Weights of a small mixture-of-experts language model, trained from scratch on English Wikipedia.
Experts: 32 experts in each of 10 layers, 128 GeGLU neurons an expert, 2 picks a token, a softmax router.
Below are experts of layer 13 (counted from 0) of a mixture-of-experts language model. Rows are named down (a neuron's output weights, with its number) and show model dimensions 0-127. Each number is 128 + 24 x the weight over its row's rms, rounded and kept within 0 to 255.
Before each expert's rows: "comes before" lists some tokens at least twice as common just after its tokens as in all text. This comes from a sample of Wikipedia text that the model never trained on. Tokens count by the router's weight.

# expert 30
comes before: "the ", "to ", "in ", "a ", "with ", "by "
down10 [131 104  99 161 148 120 134 137 146 111 116 157 111 116 106 160 131 105 141 142 119 150 123  89  70 108 147 127  87 125 160 113 126 105 147 146 169 173 177 147 123 145 150  82 122 141 139 130 103 106 117  97 138 177 140 156 110 126 141 107 113 140 159 114 162 126 107 187 119 106 137 127 130 149 134 104  92 124 123 109  83 118 121  95 112 127 106 118 141 150 139 115 131 139  94 176 113 155 144 112 175 125  66 135 153 142 147 112 161 146 135 134 123 128  79 150 104 133 148  79 113  97 158 147 136 108 111  97]

# expert 8
comes before: "| ", "(", "and ", "of ", "in ", "|"
down33 [139 152 142 123 129 106 119 108 105 140 165 115 181 118 110 138 148 117 159 150 150 119 128 100 155  81 113 138 124 146 175 103 113 141 134 124 151  98 135 132 122 172 145 117 113 125 110  68 131 100 134 111 102 138  86 113 124 117 157 171 176 171 127 114  86 111 130 139 166 136 120 142 134 145 128 182 104 144 153  93 157  91  96 151 135 117 166 137 125 148 118 124  99 117 125  99 121  92 137 119  70 126 144  94 113  96 126 118  94 133 113 127  93 130 151  94 131 144 127 104 105 156 168 148 152 170 141 152]

# expert 31
comes before: "(", ", ", "and ", "in ", "City", "was "
down7 [116 150 106 128 138 153 138 118 135 139  86 111  99 124 105 124 123 119 107  93 158  98 116 156 159 133 153 134  91 112 134 138 151 156 140 215 121 136 127 118  84 122 112 133 156 141 122 121  86  99 125 159 119 160 206  89 101 149  88 115 150 114 144 179 142 103 143 109 121 124 106 103  99 120 148 101 112  84 116 141 144 119 161 150 127 115  86 105 107 129 116 109 137 152 114 169 150 122 120 143 171 144 110 108 156 158 116 138 135 129 160 119 123 108 135 133 149 156  96  92  97 152 161 119 135 132 141 119]

# expert 5
comes before: "\n", "| ", "|", "\n\n", ":", "ums "
down2 [121  94 135 117 126 117 113 131 139 133 148 189 135 124 113 123 144 119 114 142 131 126 140 108 108 131 129  98 133  65 138 107 101 139 122 129  91 122  99 110 171 149 126  81 109 157 104 133 123  97 169 105 122  94 118 132 104  92 146 130  88 121 151 114 117  83 107 104  90 156 134 176 119 169 118 120 144  96 119 142 146 144 157 111 147 103 161 130 117  98 102 158 145 110 137 161 150 111 119 157 152 149 120 138 128 129 133 145 158 142  99 117 134 157 130  75 191 138 117 139 138  92 207 123 111 151 121 147]

# expert 14
comes before: "| ", ": ", " ", "201", "by", "Total "
down3 [116 148 121 152 124 129 144 141 115 132 135 148 125 130 132  95 104 134 117 145 113 108 141  96  95 104 132 119 120 118 168 139 193 134 122 148 117 135 137 120  79 146 110 138 172 112 122 106 166 143 152 127 135 203 137 123 191 131 106 167 109 128 143 176 120 111 167 161 137 117 101 129 109 122 131  96  94 143 112 120 131 124 123 145 155 131 195 126 128 124 113  82 181 129  99 128 126 141 142 145 112 118 114 124 141 121 114 131 110 115 115 144 110  69 151  86 131 105  73 152 150 140 106 113  89 121 166 105]

# expert 7
comes before: ", ", ". ", "ed ", "ing ", "\n", "=="
down4 [111 121 134 133 125 110 142 168 107 102 156 126 153 138 149 143 130 113 133 123 120 127 110 123 135 119 125  92 141  94 162 131 128 133  98 140 110 143 104 114 132 120  93  88  81 122  94 116 125 161 110 166 116 125  79 133 152 103 176  91  97 158 131 113 148 150  95 151 115 104 130  89 134 164 154 138 127 147  94 134 109 134 136 132 158 148 134 138 118 118 170  96 119 143  99 128 134 137 120 141 139 156  93 133 117 139 165 123 130 112 131 113  94 135 219  49 176 130 165 124 117 139 129 181 147 119 130 120]

# expert 19
comes before: "by ", "to ", "\n", "as ", "in ", "a "
down1 [114  97 156 153 118 140 133 153 152 119 114  80 145 142 150  94 118 128 140 156 141 125 164 157 125 120 164 177 164 163 140 131  98 124 145 142 101 164 126 146 105 119  84 129 147 121 122  71 150  93 113 142 117 106  85 157 173 134 137 147 107 171 125 170 114 134 115 109 111 113 144 132 113 137 105 151 135 117 101  93 115 127 153  68 139  96 134 148 146 141 142 143 113  97 131 155  69 154 121 129 112 119 124 123 150  94  95  81 173 150 120 126 114 163 144 120 122 127 178 103 117 107 122 108 101 132 148 140]

# expert 29
comes before: "the ", "a ", "his ", "their ", "its ", "be "
down2 [161 137 154 184 122 113 117 144  78 148 167  87 145 131 123 114 147 130 143 135 131 152 143 157 122 129 149 126 116 123  96 131 155 128 143 135 176 111 143 126 120 125  84  73 127 103 113 135 162 117 133 110 115 116 163 121 162 162  71  86 108 117 182 144 125 120 147 129 141 147 125  71 140 146 148  92 106 119 134 121 151 119 157 131 121 133 125  94  91 110 138 127 135 193 130 137 123 105 124 122  84 117 123 134 168 134  94  95 142 137 103 142 147 148  86 134 121 144 118 141 105 141 113 147 147  63 111 151]

# expert 11
comes before: "The ", "In ", "\n\n", "He ", "It ", "- "
down1 [116 115 117 107 157 156 129 132  91 125 127 131 120 116 127 122 135 130 104 141 116 162 113 109  88 119 127 141 135 122 109 201 124  86 120  94 152 158 133 143 162 114  92 131 141 134 114 177 128 148 160 100 108 104 146 136 164 155 116  85 124 165 142 141  96 128 108 106 151 115 158 109 113 196 144 159  86 150 121 123  97 114 128 131 130 101 154 113 133 147 185 129 166 118 107  91 101 139 119 102  98 156 134 116 174 142 118 137 116 132  95 102 166  93 115 169 136 135 136 103 127 147 116 165 132 118 176 112]

# expert 25
comes before: ", ", ". ", ".", ",", "–", "-"
down4 [ 90 164 131 105 142 136  92 145 113  92 123  96 123  77 134 131 110 151 109 142 133 123 128 108 129  89 135 162 135 149 118 141 148 137 146 117 150 146 155 162 168  61 141 121 127 160 117 118 134 112 101 108 112 140 145 120 143 169 156  95 147 127 152 111 135  52  98 147 168  97 183 150 146 119 146 139 101 159 167  90 133 105 138 147 142 137 147 134 154 116 101  99 135 113 117 109 162 134 135  95 108 131  94 141 132 137 139 155 131 132 101 165 112 104 137 146  91 106 138 116  63 128 105 143 124 116 116 144]

# expert 20
comes before: ", ", ". ", ".", ": ", "\n", "'"
down2 [ 99 115 136 141  95 127 135 131 148 132 126 143 125 133 132 120 155 119 132 155  91 113 116 169 105 112 135 141 163 136 152 105 131  76 139 146  88 133  81 152  71 121 147 126 125 136  90 125  81 112 139 136 132 108 144 117 111  99 158 104 115 115 158 145 147 118 102 132  52 165  93 120 150 137 169 134 125 130 154 140 167  98 119 132 114 123 147 140 121 146 120 147 167  97  80 118 171 140 123 159 146 146 121 141 113 164 104 162 106 147 171 165 108 131 154 106 108 134  71 165 141 155 136 121 132 103 130 104]

# expert 12
comes before: "- ", "\n", "us ", "a", "ic ", "= "
down6 [111 160 118 119 126 137 169 167 142 141 143 157 152 111 148 100 146 138 171 132 134 138 128 166 111 106 121 135 141 125  77 155 113 132 141 131 117 139 132 157  81 139 141 125 136 123 157 122  89 144  77 141 159  92 149 127 109 104  95 131 125 108 119 111 125 136 110 101 134  70 126 115 129 128 137 133  82 155 144 152 100 107 123 130 150  91 123 139 150 129 131 102  94 119 142 123 170 116 122 112 184 119 146 162 100 109 138 124 100  74 133 123 121 128  83  61  91 110 142 123 129 141 138 144 181 165 173 103]